From a checkpoint of a small mixture-of-experts model trained on Wikipedia.
Training: a variant of SOAP for the experts, 366M tokens.
Below are experts of layer 4 (counted from 0) of a mixture-of-experts language model. Rows are named router (the router's row for the expert), down (a neuron's output weights, with its number) and show model dimensions 0-127. Each number is 500 + 40 x the weight over its row's rms, rounded and kept within 0 to 999. Numbers have three digits each.
After each expert's rows: "comes before" lists some tokens at least twice as common just after its tokens as in all text. This comes from a sample of Wikipedia text that the model never trained on. Tokens count by the router's weight.

# expert 34
router:467511530483522446435553487525470529517498449448474486488526533535473480455571522467617480454621487473507406488552416452519558513504467541471513459543507551501491539497486517523363517497499504436473485488579520489486479507552502508517491530509517420513474573480454453512466524487483497547455488557507518512447477505502519505527476453597458545537493566462471434496535491487540523490502
down0:506390510493467541561512542524518518536482518522460507497529457501520486493576500467590419534463533513500504461505509516495499458503430545510453495447581492486496503459427500517495447487550509556531497459508533544540517461507588458549468451523505421531513496442500543571473498532481366448607520542506405482486507504556497517469548548481496468493501443487512514466494495543533450522541
down1:570447449522431471486522613475481535494469526501531512503505492451508514474554440499467469584596468461538489513477518547526462545478441523463446503504568487444435498460446456479464508457494556473533473597548527523546429492511501440544550442558480478528489552504500516416534516515554515444508476455511539450484545446421450478486509488488545479524439489459553518476484509508470493494556
down2:495552488468534562557509490513550481439471549510455562534544446478495520506564502516548567523433525488482540547470532579428420485488474519477494446487510490447547504507556549475495442537533516482521502512435469500533435520446543497568516497454491452462432473449533523568507451493455496463506396541434534513478490506389478484482493555477487563517520520515445494488426488505548581506499
down3:512434493494483531542542491543499467478512508504455589471519509495496536473475575468521499505505556485536489444478505409535492535463496457542506530523514494460526514598431525514481564559545562450522463509454491482486538492535531482503490548581436521535492472504523481533450382533470484532510626520486521539461473436526540511476536514463493519581553449533504506540445458572557451553479
down4:530505504497500551460516497504525566476419571468420482578555461597497469448519433513526531478514537571439486506547390535446520529525563502518508513533510479473574496518482510531534461544549524503509504568527504497489490476557453480506568517501534469524531524492497475543473577517551462580454498480506530481474567451479508473515463405580485482472482494472489474410553562498528505531480
down5:531481553463529560503481579531512455421423468510480488502545529453549495476549464498534454485513508495462491492460500492455520403452470482540544557459561515491456499550519515442409511487561533501438556494502454600539406523511491498535475513518484462550448505495502506444566443499549491539480527470511556521498474496473529462571493493520493443574500460592460509564513489517575540537502
down6:508500492506483463503505481441422576510494401526471533520432530496496535524554480445508528490489485518479519411448490432529534460467514490484500459534513457448437373587545528448511539555560494535553522533522504504472488507488545441479509499527524468535484449557541491543497475445500498482490486538444534564456432511503561467468471554553503449526480556503513552535418454568445502470526
comes before: " |", ".", "–", ",", ";", "%"

# expert 17
router:411442515515508499506459468495488492483462436546462453509529514557505512393533538542599517463472517486493478565447433514486485510414441514484550480485503513506503523479548540527462582493489528537412479510513535505487466507605485471532483522487522488500428493533510463524486468518536430465502538572510512522496473491487475472524560510583461560588525465488505409486529489495440568441452
down0:518489526488516515539531496522518512562474496504469521470484571574543470499516487450429485479512474582448462456471448456548485366405405529528442536481493555507485485488476540523483493572518460532396518464530504505504470498485477493498461474490491515502561500548477514438482468487468471450577410483526479550493457514509447490482530520439528463558488511419505485508461573510509471589486
down1:550482476474507511494489457490501378514454408461501504497500428524513546454518530471424470527553503521432508443545551473472550442499551527465531504467513505449448472538539509437576490439481410496577501472476502478491515547446477488537522430502403554529569487499493568534470470540464608449478568526524493485512531462538475497512461543471476503536501513538481491550498487474523500555533
down2:521487469542451424401467439532506485448481471477578480524545591492505464523524491554480508455533418525492540502473482514566476515523475489445418473546506485493524449525499503489539451455442490535488454580464539514579506464445480523537509547506458531516490459481501511526488498569480500492428481501504492485547553523409482473495516473449543490505559445516408511534564483516413517585461
down3:561448484462486487434508536376460539504509509519498539498449524477492460548584419531460471464537468507450529455530496496481496502498553581565468539512490481503499529500496531426482558448508508523503493541429502513497498491491505530521548525440453458510494476495489475513508485443420472434465527446412544452451484495391564490500449402520459504506478492450464532582496548484456520495475
down4:498531515484530518428469552504461493510487489528560461529491573479512474497559457488534546490504532583553505543491511471525512453549514481532482594532489453491481511551419458492470440467513450572507417529499455444544498476530462556483456497452507500441537487505522570489420511556465477506549445544401495459537528494535575461558439497515483500465517494487517485411521593437472447496497
down5:524563556505507514559537504511571525515469419487513504481479482478475426521546466430533486515469515576529549494526514513415453554567587508467479480464544492493494545516518534557506542441489482482529495500499498588531537485539508528508521477523430500553479497403506510439450478423473404459473477551547466493524543468518534478467542553494523429468448499419502548480551454509581499514512
down6:566504515522550494554499487455510481500525506481458576552511439522493484438427486508580501474505512495489542408485455507516458532502438517566528492483465537419529448476501464519430421440421483550514488436500517513522526509508493478507495494600500511459488476551527448571423472513544486526513492542473485449551453591562454475449490529512606467478440533499508501525521469532500519432483
comes before: " |", ".", "–", ",", "′", "″"

# expert 24
router:546454481505497465495481479488493626524473474538505434470509497549403485468610522409501410526541500521488485456458495525486534522482487547389505525541475531534479511525473499466474538469493559475466495460482527516451514500512466454510477569547479506521490484517487477553480522514524458402514510536545488516585465490512453521495544449508492528508382484415586483496495549461542509491494
down0:529541531572520450470504545462551454443494509471516559501489497495552611492510476485447534518468534499460531537455482517515505508511482503512441525564574528545496520504449441458574503461465468505563471549491497462494510467461538610493581488542477528559498525472500486489525579523498539540441438446572481525507553483472521534468426421469549555557492523475502563452462511555536455517539
down1:524486454532532541550501488496579531499519491570492506441510490592388533515549559521527514517456489503568500519446482511597529534527469458455557510520507508556484468555439546537530524502563548511463494509581517473504518529473441534482492538407500541472534433521448515515486529487497580471536483517522430502552480534526504476565516525495511492379487492518555456490470468491535528512583
down2:533502490452467468508444532546486460455625485476540515474485518459471601508512479422476533596490457513502554573458493551503560579443536520543482501514515498469512458471545514509438547507579430506484488545504536488435504532535493465498523504505528478503524477570463460459425491512526504513510549513469517578461460497447523479447491437582565506510485465566525497482514582517510466547475
down3:515532514401483571496550538505520495527561515481513549506511525570479492548529573541409486490473525583499442540514426528535562554459518546485534494486527497567499548542499486511551458454490539517535546552544432524437500564500616512512517571498484460450522499521499502487520459515438522503528431474536538462470528511523506500526449550435472492526516510461476453462517530505589532418518
down4:482494494545546521534445459518521512511451456527530469479550527487508448525465393496557517488535532501494484515558498541492459506525528586490556504535488524491426421530506476531431488576446502538622453504501494524543554424453564566478530473506507573497468410445536532432542511468494510510426497468542515442467482477523490540543491462419496505509499488566518484440470495505510562516527
down5:493535517526529527509525478450528508405485519490504494566478525536489475455480496567508479514462460516567577510537488527588472485501458479573504524514483577488456435478452540506536491534445559507552517460581519487565548420488514510462564457524579532530458513477474473553526509544509453394495441526546433510503535516434514461456534470507457474473560487433491427518463489536528447478543
down6:550535459524500464459527522514506526464472489451451526595497498507569444544419493535496432448512515525538605465541510553464529444518515492528485483484473425543527568463512502501513508470584501503513435542551494506492486515491446489537489499530464431421519536543487513484471461506487482507614513528421506473533441504522544511503427562483521395502527527578497497555532491537450477483451
comes before: ",", " (", "'s", " States", " City", " State"

# expert 47
router:471506561481523463465528477506456480518505493454479484475539513566479498468581522446591490399573501449498431495518429446484526506455462520454514478547476537497503521483472497552382521472505500422461487509570550482484479498556508498531485539511528406513457565489470459525455524486461476517469528572510549519432480498509504486514499468585427585553524571467489445470531485487508542508464
down0:508543425560533455499466444489569509507471554519531552557477557506384521474480485463474508514417545505568505425494542437456464479488537598426471475527476471461470496579458477502586484464484487488548466489520456555512476547497556540529550527466563431490461532477550493528516532488484562460564503451494528469512461522502504527456464540575543511474467516492524493479466464528507430512524
down1:475505475502490494470479508523428436466547577508515516482512469478534485508451548455506515538508529594492484520535468454572535528482587497461420514499517532558504552477530409564438399488465490509537452518545489534526440522499500507485552511501475524458422491473495486442472440443601518465485499506511434524509519564565518476542447519446497567471540553485494410551505495532504486510555
down2:471533503484501479475496481531505526508426526474499502521466477477443467475437459520442487536436583494543498503506566526478463519570507512511513481396510545506564500440505485546550463407415521486415439425559448477462552496529523479431498551508496448504486507446465549436513521504487477455549483411476467551562468450549438564552497503502471485489522463482538476531543538510556509549482
down3:513448565455464433471504492472440486494487573481501552484540493460478469472481458481435560423408432537431459486472489528444417508466552492493473513467485515523502538488494472440481504527468416448476453509462518438461491491493512533470496498427490529441521518456553522455524450483464474513479549505423511505496562514489498435525442369470528520508494480430479558507491505498572451554517
down4:491515540469563490512499457484545547524468479428502509513469466550495527529500458497519473491526490531541478468534471482424538554506510510535562513453488535456515505485445498582548523453561462587621418452505475427476615448516507478520427501476537531487520529520446560487413585483518525545517535512505587511474566539499466539447511499524507548519503501571478516520442493503474521520505
down5:497483552470456447459459546501424479457508462511616460486530546543518499487528521501517446524529481500512445499429512492508529538499566510501501522502524557533523502542487485478556434530550500570476425549467466464681453470455444505568481550475552543530496462476466511540417469507520507477516434508508453479539495525520549482524553487514498427522539475487520549502544494494469553521493
down6:503547505392497506535529430512475568569557527550510499490466476526455449515481405517521468523500516545502510540445531546405510464487542432497516522498474495522537519489521451593473516491534543494495516512456511523508388572491514592499440495472495507425504523473434469502426474559535497475450477548478472470522489555480566476477575525441484464491508504534522498522552511542430558525487
comes before: " |", ".", "–", ",", ";", "%"

# expert 6
router:547501470517492493427519505561354498548550547501478512500521559489475487463512503395503514482570498457466511477484499492497386540509518510528525491595477467575510536504539530436459513470419415518486557498519548510473502481481446487507477491466448540509500503529497466506426498503448517523519493484531503515497496432510464417559521522606528535518503476484466519560488505474455497557425
down0:479549460493453539491538517575460531479482512503472471542463548515555569493460554541514522450536463533475510547471505452449525510508463490542562497472472457516497510500475597436402520540439497551465558488535453462550583518564509500525557596532505576447510498501486498489530500534552495530475415471490585490490577517493403482518466563474508519470518501528498518519581523539492509539484
down1:536477411596481520462473458547485526543541505545532463558523516451514573476535526471579498478477465446518560558549529522476474458494586496469528543546480437508528514542474515435495487488458497509422535450489467445495516543453564470518469488572504474529481489530509421451467418493507505546461416564482494508550517526556521469554523508557447461518442473500434521515513542498510486500424
down2:465479632504463479479523512426517468485523511458528434526470540529497562546506464480548497483559470482485489504509586496495510455514557541546422492486433509443493425470488404507469489483536462495554484494476542541447499489475511524563430509424504537490489474519426476455560550430466491510561468547507517486427502439471508552459494515474507457503479545545478492508584570473463550537528
down3:450490474473541488448506499435493505429512513479509500524433469505534471494541544511463465464539534462528507505541482498532518527498521519578497475556537505437371487493541445505455453511486456455492489557509499440508545470477503546483479524457473501451566373535480555520428495487544560563500510537506511472480526519462547519480524528596479511573432546488439462581504483554494451453434
down4:491498483445493514529455534507440507504467535453543507529483514475507519479447447505551510466499578528460567466481566500489494424473513463568465513568496510479429490469527387573496447407515432464589464528474484433510547449464504561558500505495497504489512439438557561518478469559465467425494550475544512513455493494506480500497433475519505488476427484453439460469508541558446515518516
down5:448463558508457518418475526499505511523449506492481463477436480505525474539402418572505484526564497475514504486547513444496596482448511560570443455550475543448505523483518586482481509453491490538469436519502501520502488458531534556529522533526501410497557501445478507470558490461548454520495500428553543468525439513469473488521467526544500523539486558538543465449539481517539555393486
down6:537549503519532503481416484474545526436593416480523481496484494512482530512536514487453530492591534513566516458537536468476530503420476587509497512417522471512474413533457495446489540471456575508548492510523556551465474568494490457512522490459501459472456524549534504552488502513576487476507428456534466525439455520415467530507462516529467438415473577478529522538466519506520534527527
comes before: " a", " the", " been", " an", " also", " not"

# expert 14
router:454528535466476461492566458568448554481476508467496474616529560468518459508473507483496490466588484516443495509528502515579462500506506492538519495562567525514470569513523495467514509454454495484501553575510490483478489497526470514562477528534387362508511464506505505575527499536511479463468497486443467524507484440510420474488473522557458527575479452433508482580506513458485510451459
down0:521476512425600467452496549456471501495509437481480509463476448520492564509532466584474431562512539581554468500537477457517497414530455544427532511460488567494537480490526487544444489473570526472499485476513447477447487552533443537523513458471518464531526495487452520498461454460550526551487468529560542475516476608530545529517501397494473477498533518566491494463570494528463477501554
down1:527506532477479498502504457568490552520503479453519514484590459504551440492499573512543439524459484486501434500469493502459500535450526515501498520456522518461530507492480626509503413527539435513374526515496487506536531462498567506520563579422467519505512468550502460491508475434477512514464515614466564487550525508565481498461532490392499468501559503553492492466496476473480453463519
down2:497556476503530480477471523561463485512608542497507631498511537602502516504479465467550471463533542486488445488539479439475507481458559419455485477577487478483500531561460420522539471488549454462536578497484447523530554505451471435422474476495524608482534502504500517491523424451502487519496491525538452443531452484522541510568455487527507476484528445489482504493490497503469466462442
down3:529608480491529491498393480476476509545455474540550478526527509550447558522506506515531495481592510502582466435545512480549516483477543505522468502528518496533474584480474422429551438465557564513451549495503424471446506503458528460438455478534489523497505499570513528510513484438549503502427452541526476488543573483485563482511515453503484472543412472449491485546432528492477512535513
down4:512552465489542498493507455537449514571489508540438498511423494514516511566424523539557516505527502571483552451563489441493542558565472509445492500516522540476491508521493510568463444539511488604405508473449526473525443523531497495487547469549499520395540441487533457517459510500451461560473467524451439481505499453543517444456480496518497442471558577442480498491551536524445442508512
down5:444561544501514550499483509488527558466441458462494558509468475515512484498473477486502519529488551524483514465512503478450557479478552522443449395545557467449577521504436470493490476485509488599574518457474501472506545471479453532539543446496497475438544447547410476505506579535485535475478485479504475555506544604442435468490471512541458556534528448505521510440483467557594476516487
down6:427483494492499470478486520489501478480547487542488476460550500535460481451531469568525536533547543547501500482515497501418558478492426586556603498526479552520518497465585461542466475418509465551568427499490551435453521486479461460501469468469439496521521505477501551484489479559483572472474535467515514472471557483527484556443579484555553517541493545447524486587514450490452514499576
comes before: " to", " by", " in", " the", " a", " on"